config.yaml
num_hidden_layers: 13
hidden_size: 224
n_experts: 24
d_shared_expert: 0
balance_loss: 0.0162
balance_bias: false
router_cosine_scale: 20.0
init_std_router: 0.0108
norm_place: "out"
tie_word_embeddings: false
init_std_up: 0.0315
lr_mult_qkv: 0.5
schedule: "wsd"
doc_mask: false
dataset: "wikipedia_en"
Below are experts of layer 8 (counted from 0) of a mixture-of-experts language model. Rows are named router (the router's row for the expert), gate (a neuron's input weights, with its number), up (a neuron's input weights, with its number) and show model dimensions 0-223. Each number is 500 + 50 x the weight over its row's rms, rounded and kept within 0 to 999. Numbers have three digits each.
After each expert's rows: "mostly gets" lists some tokens that are sent to it at least half of the time. This comes from a sample of Wikipedia text that the model never trained on.

# expert 20
router:500441562501445578450502520473476546488475494461499482473440548491414533452452557429457498413501538562534442531472477451494506484424616424516422556474505443572512475575465470558558529432473480547495440499465528559507558464443482453517400537561530513569503568446471479570455530500527463585565531537428490464530505523517467465530462513511543519574599445456498487505474513517523528454476562453457407539588587534548445588549494507589532431464538495443539484467504519524493490515456463515489328522414542595419368467615577503566520406521365561486559523465572516570400520508528513451558543407512528461513533457513518507453498480589492480489450580473532563548537523574571519508558
gate0:492517526591452526561438490466547454495452528522501573614556599562469436476459491560403482472572433456559459505518467546505511488492459408480560461431527498499461596509526470409508536460482441500556549422481482475463482409400496515502468518493528527532559434536496416506453524533503471490528457406513494581579578526529464545486536393464469595485576410462552619468452559485588432430549508458555517543483485422501488383547505470490443595554525550596510558437485480532542543447475489577463491465515437451553583462460476427478340427437538482581492481552428554588556506433449539556484453523505508494559483515466492418538489550490487489497560508499451559501499507515509424497583
up0:418580483423570544535437504512455527532521554380464589540476549574507480515557316522591496497461451524515499434501463455462484492497458512542493553396514460461517451507500461572527495415586436508487468419459427525488484513505528541472520527559502509521524534523550468514515436470454503466541476510538536591556499491524585593555529540535479510617569447482496477510561563469484542491556497443612430454430561440516515525595529520449458445474500497515517473473548427500492570491469547451440615494540626549572507547504459525451579515460359508472455447477555474515493602549510583448511462455598521462510466451557549517404516521462555541454472532549550550399541574504550424503503
mostly gets: " and", " with", " after", " for", " on", " into"

# expert 15
router:497457516499538623490561511498494367478492519475537510540645455501496499421423558481465445491543515537403463658450494501537421526458429473559493424426448544458486462484455498487535453463481450553552489523337513505557541464549504484514466423515498473444515613460531588467487508493480473573457545460514465454478441526471502472474459523583506538532560416470445431460478520581620562461441518485476530630462472498623551566514542506565456473567609459475441398511469515473451519498567474528512464472506549582519460474534412549540518423518548502546442560526596507470501474510524442462481521475457490415522495526506459461515540486554551544505570481417550523512457531541574432573491
gate0:476536503522432580500545557513593456458440451494539548568497512456436548470519588473450463504523520562445521527501460509434519535506460424530567542534439495472584499520496519551563549489509471599624380484428547434526590510394473573468495435593524502530468538469538500483418516445572525462433512414532550522491488504500533483461486503567568536489352359487462483528524522504475576469424553510529525453399515507468487431450573543535532593532590474404527522545440544576413469547414499479481470469572423465530495563556514402479535582431489507508453524490566501515484505420578448445514531469503442484469448497425470462410471549548562596509531474471472486516502539495490470381462
up0:464562459538466439494486524414492512483547570552513481536495515533512554573415478471542412475502493520553457496445417537568473408456557547493464591456499473565456494536434437456540536455457475575435493466541448467550498539530482460488489584458419489619487517454418516587492501484492523469415566472552582546457562546462530487538484447546492440566492519384512567476555492354486455532500462561550481443491546412564452495450527570475506506468508528596523451501446514491569538518415579461507501433538578379488559470482436595510578465506472599478542475524479441540469532599568453637583481522458533454457565527531461444568433522503464584455547509543501395510467485527554495470572
mostly gets: "|", "°N", "″N", " (age", " Born:", " (aged"

# expert 8
router:373453569521483525540494517499473474579482411519517525490460468503407435502501583434475470524460555542445492525515451458437480515446513489471491448464522553542533531494507508491561498463500448538446474383496501576418525513527501482494438530562552413472491449485526478554403496493444464487584478477577517414579480593474428455509496552417534425502541534515501510527477479514487568477462535536544446508428511532534529553525475547568545517494545579512518451450504488499466629571514389398381502474575449444438496421636498449417488458544482623628536424485530487528451553501530491426521574520565613395506562554516521488483548426530469476475422449480511548581488483430438505510409
gate0:470466486548562495518528486472566503408510540503473502449463481463542489479537493486491449612612445520457562571518413521530429587553503515587483440531533505405418519460488557452491485536564440493435511443457506571488463482508547503464469520518552530490475458427590490457499497486519506386532571434547513390512365494592415503512584501421543510494458603510387514507508557451525477562500473503448531556524480531558535520530515528558539409428531479496466545452505455495566561524556445469490524566560408557501507470474492373433496606410582456494465532503540466525423532501346512480446506452511493494510551422561591477470448498501561579458434496451496525489495624578502450462458
up0:512417509478567445433492482421477557535412517525520516481403476488436513482461506604392486560607568466475494513534458504477567435478545629439460505550495436443511542575450555555517479496432472517453496552493538481466522507441579545507604545467479522513478484558566483510436560487556414518456528545404560506523609546504453525467550463583529517449482516561487501469476465525397508394436483570534564501518571528470485452502523504451514526511437400476515499413445574591485528478428513530510517430559535398580481538437516536467388458444503453576428491495504486497519579534578580486483443475427413502572502569405549465553477454451525497464551608522444420519435462517492561475477
mostly gets: " Le", " T", " \"", " dis", " Sch", " E"

# expert 12
router:473346598525459499459414491531511562550479420427522516451498440540472581484495593526438489513556480576515459571508439424458524462463394465527464522454557550460520426555439509548493531389431498500531477568508527521482511501604432465583446465504504550515489616450514519492532486511525509533538483570494512407480510499505596503462500478586535495567517514512470437483478447519572539446493519431511480524548593472477428542502531521516634439448491572530470490447491544451402483525453502476453373524597480528494483500544542565548479411532521561573529404436630558408480414479589561518528544480463614531480461572498505470452468522578486585537516503510547484548498551553498534502534
gate0:490494593444466582560466537479564478487458503483490379442418464558511549502532527546511477467461488481547445531462497498520535446509483340613463552505536470466487469510449591522504428535479538527494514465536489515487525518503418560543492468579469544492502535518483528386482593441450513527465541592527485410474490448556486453592545546525591509443466463501526495433528551512583470451432541400559562536519564534489546439471471533526548489464542551496502481516500457547499440532547455422543414575595420488500450391541579561428505518489491514491512316520457522429507406414447529494516574493447574548440471493576500482461458383477536469484584525547534432499551528552536540598523
up0:518585480487521420501490513434448497490480522624508452570440520506514543495585463494503468585438395375454433533518479451504431449468514442474512489551457385487524535587484499570458482450500445469515516606505513417471516474497473488459508555563460483459560538444538537480396478661548573414511545551473536547436425549451520541465538442452380508445577503536547542565581505584486452557599528464518461424473491511501490556516532546521557419531504462471473487466516455621421579440549544537525513538492522497510419562568541464493475531470509461557501519547538526486424567479460470530405516531552434503483505436471526459442574473590483406466544445514570505562573412480528460513481
mostly gets: " David", " James", " William", " Robert", " John", " by:"

# expert 0
router:413549522489465595440476504516477520556450495425490544493578524558491565443449501409479535452569531484559570528549407489556489480534451441531507514493546521583462498480529383549566408441459467565483506632473548611456484540476510428516436540497513528537462512469348506494526504541404466463459590490518463461479530479371505438515467506445554444472478442424458518613586522494434548448395544441424524502482490526530497504586492482505475526530498529550509544470521580516490549513450482422465469506518498508475461537473554499499511486543556536503547602584477448436456620510560543441568469564450600371444566509521579526513551392515460451474555517485447494471562538512498446515531
gate0:499547561471417543511569507499505454607504464417591469580568562437441410434465497520493530551528523451441499453462463603603440535554527501419444516500541565586491534468554490435556565489377508516500476491508565491430542500491437491520525453503428498517505524418500476453481377447498468442570610562462471443526425496408492452536460519534389570487463566520427525524362566499549558498536452508482428483539437551585494579520482523538567494442429547498528546553601391404520618570522515532511553502493545442507521448508534604479538479448515546495573523460463534472538452482454473554504528434469544444506470523562503479534494487477424494538455468515534435528513475566504586509500
up0:521492460442393532477428486390484407539498525554529575576484549501508530593511494485544491463563552552562501506480401462489571573455559597553466462462502535458397519535426491427575465483545396521522465528503493470437570520551428461636484396488519485468514415469503549541461469487493565483443465440533431483521484473513529507504595471560429447491589469480624579539576480427557545415550413473516432488533533554529510424474523547497473488459491560525551542509452488451465501458465483457491614476503408480549536496495508532544448479548485516545606461517578431478392503524586536459579519528502456540432476445490511357537496521538525504574507618497462529492544488490543500463539
mostly gets: " in)", " line", "}", " kg", "_{", " ±%"

# expert 11
router:450384565558528606468507555560448434521506516410525529545485573544457571495465491513440521474560621526519472514545482490441496394524412458530475567520474499525511527503508544511550511482465518505494466605428448514485507519529515420502506517584465540488489542571469436460471516483549421509521579515521511465445499498389537504521444528417547417463515461445623505502452443559494561581461585433553563504529452518498527567563567497503564443417502569526558425438433468520508624550523508550532481607433491444480452454461611458432510537482426592500574477536555451461483488528500565503581587559492486460375526526595508569510549483525449480441490569491510568470447475494408550533479
gate0:449496513438488530491480466603463490551507477417535558538587519483584536456504544499498502535503432573429551410432470479539474453562517482506484450504505473482634533491510540516619454459544475508415543528505485433555511523488523575457506554476527472499554526604543347493526511497495461478573592485439549508577353532537452460576468492496546431526459595487498468501590421528567601546501499506477575438505515518500414516528548530470508401526583461511442473566558538442473513499501505466528571503440378614541555513557477531540483462598551429542470489521526559553453532586534561547498411420464494470462515615528619490500514553487479510510566465506497536405512474489541496522451
up0:555561436505442505375451525500485465489550469502542456561487489455553551527545484476571550447475637504535569435526537440494471464433525588508512516622387510377517551434502521467430414453483502548491463473493527464499545617410449496501418445520502525581497465559447523508559425553430599613461459553504549471505490465557466531519472460545471526463528475529554455551481509511503519528476459458583522484445466488572519560567449558506579418468496484462462484568552518515524527532432489537572522480458475592510572439559549441589550535507468512441468459425454530485549501509520404504562492531456676608443602503488439489507502446478556486571424520465500501428465492490523531555473
mostly gets: " l", " dis", " con", " t", " se", " v"

# expert 14
router:393461511505443574528503416546443481504413504431529435402479508496484542492458436483539501424536505497504496505489447472515534432505558549545484460532511413466561471501481405581526455510505565499552562531437566462453521559585376397553433523559471485514624560539391556515424530519487452554487599461509493463527550452585494479523429508583548548454546472588485508569599515499545519495465501499500414530433560498442533475495504564567567520592454542540555469463466516517447488529479541520456439521516524447471440596478528553411471454569544531518552444520547499433416490575547573501542526540489578591486599477425583464510528454537474465476535542436537606532440562494483553449577
gate0:482545515545604630491561484603393462562483527474512564454534486496500509422555526545433579446465449418548514510475487471544445502437545429415550490507467473465561409541514485606525590536467448522422447461463510466473536525520520478511428566492467483507474567434469523565434405520518529528494470499585450529506499475404487451514498674499409519446512487497514531512495525555460453452519414494455463404459463438498457562455474580466402545508521508475472546524436497438447610512477523545608543553444458400493417437570515533494546482536583549485622533593390491513473556486491527501547558502433571513481441452478428522507471500503435459522539525492484426492528507468543557457532
up0:426413480531462641517573493412513548478516495529486478512426489392460437434348546484588506479434401461551435460488433516440538544547546477463590558542418455558568504582476502440510537498429523425458498462481470451452401448543459490628492559447562426443581523478393524457489488569521457582501481446520506494529510487547517499522458433630572486469463551518501556517514531559498466399546498434545517533478528444527494546503504512547557512443502539522570479492544431537435547492452515540597472575510426440467565493544408529532486581573511448482524506456506455550469526572518432437515481455530587504423503567482498460483509418448539529431468418574500527479501510469516500552478
mostly gets: " Hard", "ink", " medalist(s)", "ek", "berg", "oo"

# expert 6
router:459496603517498540525478580589498442477352578500562517647480507473525521546553444505417462537488491591424548522450497435482422593494414484548488530487466513494494487518489418489522406451542489514544453532451557458468461481468513456476512409493562556535505511408499547514393533526531425484451563506380584505453487522574429466511513580589548518501533488528458498463509449520558476460491461502415469478478466462521538570556513522475566484560550556627582450470555493471480529509473539504544449478585575575372479470491438545403528514463526481562502506542560477550439479445474521455540446482480511513530512466495529502498541438580426560480568623525584515425558536580598530507505
gate0:479532517565477525549447460432547451528502493539450391496481603447484519501508455552476504476515492508502476470543582487606573433518435511405447576536434525495529518566555392521417451561523428435439512568501592464463542511513423480444465481537509555461623523594535510421478523487588493457435526539514503555479513516531632460541526548513516497548558545597519550417459450540509487390467557525487418509480409530581539511500405557487503488381558460576502442532563515471595558423483458476465504479446504458512431450485497554517468447516462510430451486510583513494564387521439492477472473486596564483583454407576492472513484504491401464491473486607569475439478516520490458469496
up0:426513553510469475441525476367580514590484542465480512484441463359504546523443498539385518481543374401520507530482494460514429394464497509484502474515556483480494488448500535487493494505605511471479506516434476423509567395526495541468555516478536470537514535483516578427475576496539539513479419518377540475521500548484512482541519520497406575443430475489479548503514512580459462532497548447595476438483539476554499493453512506576515560478481542516437508482548452524482518581477574536434545502494417368591470479582460482507697488412570483520425469506472399457414527505519496534502532454504517528434536478479390543594461470495488525520430494544499533466552457563515553564408
mostly gets: " ===", " States", " ==", " Total", " U.S.", " International"

# expert 10
router:510513541459492465451534567520457543490508535443541559481412534523516564442429523472528399482542528502517608575600473486477505498503447495465482505452601474551562466537478484538587478465531497450506420550401590504391634528559477394473527431566510424514503504470498489500421517528468428625493411532504384430557589556501517543555566412553509546474541530534514486477456633528505597554446521499532509577467534519452510515488489536522504436380501545494462487467489550495516516521534526520478469503587535530530514492497440497460471462475369560506519431425469466418495474600523433391499480516515528431458507461475499567488472547535515533557500502467480651427583489538496424508520
gate0:504486561529562514545473489624518473508522506526525568425465564521492517431490458447465525454513532471568572491528536513503407492485408504497513441478488552559510473513521492524542526503406538536484442471519401467470563594485461522538473612448497497497534489556439469571557453605573512517495553486431554480527642388506564452535376505511489480527499527497475536491564547520481488472522552544578452502569492553486582458559466533530454490499457547507326461535465427483472407441468451507476414528577484525453399548441442565460499449489578536441483510523516449460429498415510472460523427432445553485450420360540524568492481431559500478438610456527558450496582491501444481569467
up0:561469525510452480456403549489446482466499518468474559524472512472442468503517476454450562515532545418470467455523529485528482487430576518460517411464471487470495454437521427569496465482546542454514433466468523499486482481464486524487352553444516500410448559464499436452427565469527436396553482452546553492578400445466531575425434554468622492504530580439532421498542522425565492453445494481403487579520462609549435449418558494527569424517465362360564477514551475481561496473498500532472473545502490499507437422518476474446539506485543493496517520476540519511548480523550540499418448498507384553528533583557479374482486424481513460451571472530526577582630550508444451532515
mostly gets: " 1", " the", " 50", " 198", " 25", " 30"

# expert 16
router:412457590493516512477542491530460479560433437526509492531431459450397547473426475492495485533480545629548548481478480491484468513504504438522559425478552433512516499519499433559531492490497436526549427415456581457501532475521519456468486478530479457394571519508449549475346517594510371502489508474419505425537556515512414449523555542561508450435510465585449453541522443559493482455471473426522398532553522442428531585519351601566536494518528573553517485444546525452518462495488449417596442518554568462394507467531458468471469508451507512476550443486585535501378550545453483424550549548548604455522561499453523547415496521497485536425472543470573488468469544490501517554540
gate0:520508491496456515609503459618471558511435411480565471478432412524456461446442474536482533573425481526481522435530494528497522410494460385511556495518390586471358522438567458522513479462326414538519473500447407495423488547493560473445527421469544555493513510490416510529435537511434405541570512550382477511502477590510440460503418504503420439508522558561498508433507435425442467464485479503478504540502473546489491493552429517455376545543536537561505523476532444480416529560539534480429425432456463466554487538452454470530514535498506491476548516510528444552514509494421559448555531463616454447554525462494466558409494491455489489586485474498403552482500433551520478542475
up0:492506486510426397470460612554480563465489507548460476417418502474494513520407505392524487475538522493550454516587497548502477469481527509566548529492425386500471529539498453495424371495534468541483532575479517467514425487435484471442540479568509532565480504453484535597583502506470475458559525497518542601490501497508472403577469530404526484479552564521414529443628567523581562477538563438488504595527394532484531506457556459616454471572484551453508537581539574607470450509433536457514469508514397536551499599497434549515478503477434467567481445454560481442434544577473587539475471442451513503535500416519453523402537474508482534503477487539510495472424437429490602543535
mostly gets: " North", " River", "í", " Central", " County,", "ș"

# expert 23
router:417383530570444525528486522479392641538448451423454502520532564580436528475518469487451470397525515450515499568505495470418533460462465474514447482434572466538549476546400468586582510412500519486512536508446622502473545481482474403583487489545531548505506565424529504488440511528507497580545494494424557458512483497586475469500462492401561580505510487509486526433509533482576500458429549446453468505593614475502447533529486479516541401534511493468492448426512478511426563610539529475553493552464631563460415507543533514484535463491434579529523529463582527588435473508575601454491561585541513496473485528509501454469544454539424431547446562535532554483458509543440495557562
gate0:521527466585481513484481531553503551563438517508446450459555533435516584496543473488510496504512498458495437523463551465486534489483537442553580436617516451538509563526429510423438450491501476556492504489481441545572639576491541483557507423516445465592528541570591480426495586471507536546511446563587510537402567519559542485480576472507499537543469515451498435439400486535534399539486584597514494555545490514470486504470410413464551524482551554444461530541533406531460466500549417500506564539471543438512492442484570536483579541363459467502466473553578524517480585540484427564524526538561416520577448406583450466455461465573450416470443428375502531479502455553522501493546
up0:382519515519551530458561494402510595490580517541510460519507528533486407529498460506526505477481365562498491508336474504407529507507518484583484556424552508528470482533496489498512532470503398515605452480519561551583488518474521588444496499449575517508565492517590547553532419479478505522472490573518481499488597572521508488421544498562470560522491439466490500503509490475493502519478473609534435442469447603507444542483503536522477371498531535409540531587475531481433515373521475568615429518478392493538513533604424540470502507501597471456389503574464479532547555464401520487533470495497506529524460436582530536529561499470496587399497535468582519519445475561501524523425
mostly gets: " his", " their", " became", " its", " been", " made"

# expert 13
router:485477518480466486535511550500461475472477447414536464515433523458544551466514558528550515457546491563511596497491403426508450442531582484483444387450530495542526473525449534574550411488530503529494520504432520552428548573523601433558493479443542547461543431375422486522474492546567433445441523541496459446440467557454410487501456503649458556535512460526480511491500492569473519516475526505467480498452566517425553554470404618498575458471477536564500446452558548481503499594462514538583470626455569482394455416556468513396533465524473518610446504433542487513477530512525508402513497484602514478528598482510439462491418452523497549483521618506525526507405516597510459457539
gate0:454529434552460476528503596438556520424363437413552506532471504408476574563519548541566475531490487473500558457482493448416469563582504575518508515400482478460562492528409507488482449507489530477518434481462460607480489536560521505591580512470437458496504505451470568582431522522467576444520566432514393487552507521468497509469402476545502585493466451484497487452575526470492520482569480526520469530532562600489573550523548573509507446542571573493453519505507529637442476533502505468471513532544462460436470583601516446431468544439548532426482450419540394516491554448586467527462545370508526508543546477523603426560439544476501509513476520582599564421495497490482535562529
up0:427558499430511440504464487552454472479494483448510504495419589497478529555470503459489601393492493540470419573520473508431458551553449517431514543434504468515393501441464492477442598571434534533568416534466561549512464523523562531505430499470502415548540576385538594534456498629567522412451509541488583445487477483571392540420508526478463540514496523476579529493540542430530444446560432536475582565522545553531601537508520569468469472542463588501476446538546438532475514575569544529452481537505557547515452475595521491575495536497471466579556522516486520445500406412433542547491481420523517524389511515447484409559526428417422511508488473422430483540450458455521492503533
mostly gets: " 198", " 196", " 2019", " 197", "000", " 2020"

# expert 2
router:445537522556427536492579514554510480504481458462485503612479513598418495555462420458510457562500558501499465436503580508519477557498410468549438535450511418462557559528489431507614482526512399556479406590453542483420579588503461587463496432578443423492551505488433498585425487515517421504547471446475467428480504475499447510453439467462489429570505432517483521374534499484604481508484516449529441519536547531494574541536484505577443420503626562528516433448476472518501541564510434519571500494550501487567503463435463565563491503529459539502480504513527490554497386513520477453625499491495526419459544576636523435537485496594487558530490549454496574515508444530425520487411
gate0:497488567486412503442482538482500527490518406493526521481420546559459556435551452584495437452532488443492491461526533560452477423565486575530507451443619448532481524570543534547477499513561450527569559519468557483482571483548429546459430564636501543504558463528545456514564448471519482412535597417501423486481512474470461521486530499471408509519461488541628526473514515596453504472588473429557471518488520532445456610519503469485513420444568446619583586556556484587426505562576525529438518469419474466526491576555447517529599428585479519536463588508447536524478450534546575548460396456517450455504492405562521483522505535539401450488480588536514460553450512502476498503469
up0:600492482519553451394516496423517499506438448427404464484582512522514569463567478597444587475483457559520510516519415533461500509401455413498486514570514514504502560451511488371452444545542464370569413537553477423504540476432499538529510442477501587485521480399518464461466479440525473417457571462468523491588528455448510418501500463518551487467492515552545501521502464538561441471521431533523398536411497492465539520439494557460574477477556460572492567491535426517393552567603504563491521511522498509532471477498483504524484509460542458570558433503493411565560466499527514514371411518419449567441484442396451470534443509589516523415547494459569467491415475478498423524440
mostly gets: " (C", " C", " (N", " (L", " c", " Sc"

# expert 7
router:482459452495482554562499493488410635483468531486498503547399526449458517481451525464539596471526555556482521505537451494460526431528494509573539452531546469489572482493503531520498476422422522524472341512467554497493594608428412447439497550637531541515546551437505594444456554565451508417511501426476481450472383521473505483512491564555491529467526461478376518492527461580534612451462526483483520500466434531510507550592535412533481569576558466516547528478506582509419521636490530480544434533496504570465497439541382450492514457588437528550572478407486467432488474456559566437432520504504414476482505460592425482520561514475464502488526527515478488505456518584491513499451
gate0:480563522439521487467411453543507484546457529447413512512464545459457463500513521452546497519472508551472476476475398487478568437538494472450595566430515562549555508499478511472449509473554563440581526568545520497514465467579608465514514402525476468481561432518485468584517440643576445500568533533555574458573474521467529435503589508626586587501514545437399500452545518559428438450469434522430486542462441539487494478476545442491415510512497509465482469471455569509572527523527482436438441493522524504501504480508475528448533600406580466488469507504434401461564428481469616487481642502489510499448491544523498503539376469407540498376580538470524440481508493602495495478522
up0:453471520567417491557575487553496443471552457427481455396389476576508496580542521448519533455491512529546512485478488511490510454478489634423549503455448531469543546594437550491466509553464470535485469478631466522493562546549521475413509428484563476444514473445528579461524509526458489547464470504506509498607527471555483552566591529601456444433414453481446532449443518546513525496378556415566604488451464451481440421473430516498421587542450559484535547571476502488457547523533545456541480447552505539537418424610475410462523475517512564564460610522476510509502534449553494498544476465473479420498536471551407493535539507454521464475534411461492521632574455548448559482444
mostly gets: " -", "s.", "a.", " —", ").", "es."

# expert 19
router:490483446476482458539514416553457470532470492460495407498475528547539567510470446509499534489583531603552532577523459425505406538438503483457480464591472490545543554580467507502526496450511404542536411462473508497539521560517560456458403510622479525537559551410478538479503489468474522482502578567443536476532470588497487427565484444470526477573531395481518494567491455508511545468401497426401485479418525492569487542592503467569500507446501536450532526453394458535490541472418383445415435572477483572467375508546527433473490547481439575567576545501535413486406593556570524484648462493489470488424530446503531522493443494471500524459545511383529480464558494525503449547468
gate0:483496485496430467383582444442447438567473516523498507503335496487515524526467597502468448514429540522477583522415539521492447492430467664519559551571593515469523465499468562521540558570441436478479581450444538481502564572518451554527535541519503498459464522522468480444397522527448451431555437487528444462551495399507531493464405469520564398433493539554485523536460501464537486488439451426540532519472386553498487444493536504494587522451480430494439550537481510386509548501444527511531404521468461539522396471509465575536464450496430417561611523531519437561550572535469505542543445536448532540421558437531578557505483479526475523455508578475560492421494582472479516528508
up0:495556513524480575543516496619514567560577459456496529496480401454564535522486458523469526520509556541527494514567577441519495490604544444447461453527453509532414520520494652459525491465622460564537508473521450516552570474529515454371451485477551501417488476475491626513514439447512564472427512482512622457536476533502529452464519552528437541581412515468494455413573470481592459503491586525424506487437560495556419529539499463453522444451534368520461498515466425543521409510552468486414496430422524540498476499532571559472554612548506534460453582435477457447489427448413578504590493449476466534535417530465490496498454461413528484526479418440492536524493496455495512449460
mostly gets: " well", " such", " may", " or", " could", "ically"

# expert 5
router:529422560580510545480550619503455485600438460458451540513480381519477608512441518498529441460461580525448530510463591454530539443516362419444394539364485470443511528557471473532504519516551476524448476495473549536439500470498402472508520528481415587527479512487509503503428443528531431544608531497499537422545497507494477468491482467449541583517630451463485462471444513561573464447459555478505428561540492445467493616523466528567492493534583588629549442493473475439478554561439441538487487508495481563475479433605461450482495492463589540520552453493531619504429436516572506490545447474522559457520493534548538482497524505581455521493482580440596496525463510472459494527475
gate0:522497544401429436579556518357495416574465498517534497404602468504467528506559489445527436471498543524525489414595505463550553448566454492481515460538541549524402560482448447483510407571483514568529542479500500461444468480472529573491642529500508531451507627534545463477424432470474511467470472548410513506507501553476536547454526477557476507492585491495545442488525510560404468474513523564500550529581511558564559541489477553565568447472444623498540590491544481568567479531477500462543493524482497496470525357404431391453503562524466534507533496493475455592530575452457484457433456386501541515463508523531509568518453503593605507522430465518526562500506508518421494466569
up0:432449496478514535550551400567444496534498588606511432528491425445484443391471474441505333538490421440545550468497528507457542517509592447397489556602368510567497433448474472457459464536499546469502480473501537547521523549476413625543510456580477532537584507511523488542461533474519516549471579513433513398448577457446590443505466427478513447464490524493534543538498526469538517546437502461549487514603496648466492466516460461482454518545517491508410631533493542570485499551483455528491529486586459526517498554534447545553563494539454484458603522582536467561501522513586497456572532517518552567516487472463556512487481477512445438460430469502494582456420524465473457432467
mostly gets: " University", " State", " School", " school", " Army", " World"

# expert 21
router:344442549446456535419536436468489561579417564427585513465577574499403481522481572563464443493519511505511526503476460408458470464557443455501505566438525515530567440495425522539503523444435595456466532574488514503496547597487450434525478484440422593507500615528439555511439506523519459373515535492383462411530386534512535513496529510519530585405521499484428478474547470552484526438485576429564470529461503431472511532499538498483504475517469577552526505462467535513473497505508466481522447604458475496436456596454600611524513483487584516501515437478516474428443426471560619502536610553493554505457491551466513492494477534529484604501492581492432485519504489532531513538546
gate0:408552472587515527435530503543486477495483428444533460499543474430499478550477438520553431542533497490501556509510508461484532456497558472434536428505502500506472439511549555536550417590555501460541477515514625487512567545506481518382417503512527514428568523604407497609569461509466437433502476442484564481526468505578420547467406568555508519501440623519442503395467514615528420529557520418518460589557538468522548551527532493438537494446472493473483454560448485528510448558527476479537434513427435452489498449429452493563543536456442571486391501422502467533508526548523605527368544498509566559441553636543514472500534507534508521618573535528498524527519464522435567518486
up0:528610541481471492522489448550500478489420569475442545531550459582534522473524441548524480467411412419508489485412357548464474491486427502497469540491505421583501452565443543485436479429525452506451419479533544493456508499513471423399463524510455456508617496481424560445405511544518602595485401508479499510489508511493477468501528518538584392472618430476390479509462494496493439539529428516408475537461483541505480473454410545508428479474570585392477470543537588559568466478446551506476492500502435548472550522538436476544453481441443456533433535543450527483524521441572496512461442527472610490402493472479555564584392501527474463465583456459433460497524488532515485431545
mostly gets: " de", " Label:", " Love", " Racing", "el", "ker"

# expert 4
router:477402548542453611449600483509451485561507496430524536499552437546502616486499617451523511490552511578487494571502518478467504402502463394554426441505570532579508557477500453554566452473456543555553453545482654538502605555497445421497466558479547540574556510520438504501532494547458495518518592475499483431566484514531519401505525538500551496498587458444492451540509507587592481432484601480462471540521399477535488536561521521494505605539499554535455465499478474455444537540476453409515526423442535569439488453471551533449511533537470574508587585410537545414451504532594553540522521474476555517501467546520475509575577513526438513476524451511597503408517493474590544522557
gate0:401510505390574541510606459577528454527511542397554524560533532475467459570503469490538508624479481545467496513452522504510469489433477485470574433504478515513414553510601520555453571563493465504557435465500494491497569511454510437549482595430493484468512468490537476589414421476463357487468515529535569518554476484541476329495520534523455620524465614482551541526543521538525502483536526557625484441466514478566506434456475515497523457437466536536469489525600559485503541475482473401490488558499562482464504451472510407532470495383485486463468470557490490491403456492477407542486521530494485414459525494468572596495466440458388500524417570574522442485500475512569471520412
up0:509472472503533557561550541466507537532566530531415520468449507511466464465594580525492506425514434475491501510556514437451416451589491464510428592578572551534520529499478523588525496496488587598502519452610473577534492440494523534551561520450572499575386544427486561531576423508538510473471628509486501512465527577466468549512497384507586504534470512518573445471490394578578571476551458465494512467375577460454511455404446573413591491479533486451480498450349456559419456552475466574543504472495456524458510504422460484470488513481501581507611549543455532434448537519479465454533579497511510472606506548538474488515448486505411479476514539511510478476495576535559469557501
mostly gets: "ations", " series", " been", " December", " game", " being"

# expert 1
router:556466487459448553546558516415412582527438528517501482501515530526557549563511468436465445452479520453434450546472509424460501525516499534458544417423454527449464516472438398492580507518583490545504460591456551518405589530465437525496418459541427508538487532500540521495451540418380477513572465523422506471550442498481509454480495530536483508451524597517526536550495432496584504498458508544447474523441485553455583555482464559586549520581474541507507454453464451484471590559477405575573403454617475496474513512501449430455489485545422512634549497461660438547458523495513541442621500386569539522541499503582455539437507453534427512565509485486551531538514457560541512530537
gate0:472578471568457503608413446472462524498449592448607510506461474425538567478466499554606581526467564491410512518454521547514589524424443502523543469486500500485480578500410576586480475555592516489433487458423445448529531438456537405521459579468459488515505517436538430474433457500505410498551430517543508558500476463572428438552499624437494528484577544419552490458519515492576559456507460418550479500415450515567540525488496461507516622531489429556460453509596495483507512583519461498527500489500421556476524528640533512473468499563531534472548487563463432613452488472498473571445388457534587414511524554494557515503457476459513481433502480455461476467458539505498517577561
up0:551453460501533483444535623535512534485550378507523570560459516520535492524493616472521509486508512521524457516564527495435489534414487518492536528457523481509478521558453555495487510463515521545570485509474434495534517519510534503552545421444601497536450563502567431453551555546594487549559503515475541555427470506530471447501420523519507558530509403416567426411426531577538416491468472520535515456580540429503518472481471547422535409425426518483521472536411485402439502431551510513468505405537600523576514538469484384477472442564530599530565481568491562497531632556487497452415524419499394465508532472536550527562483570423482558530550540610429401492464448563501508531440
mostly gets: " F", "\n ", "°N", " H", " (F", " Born:"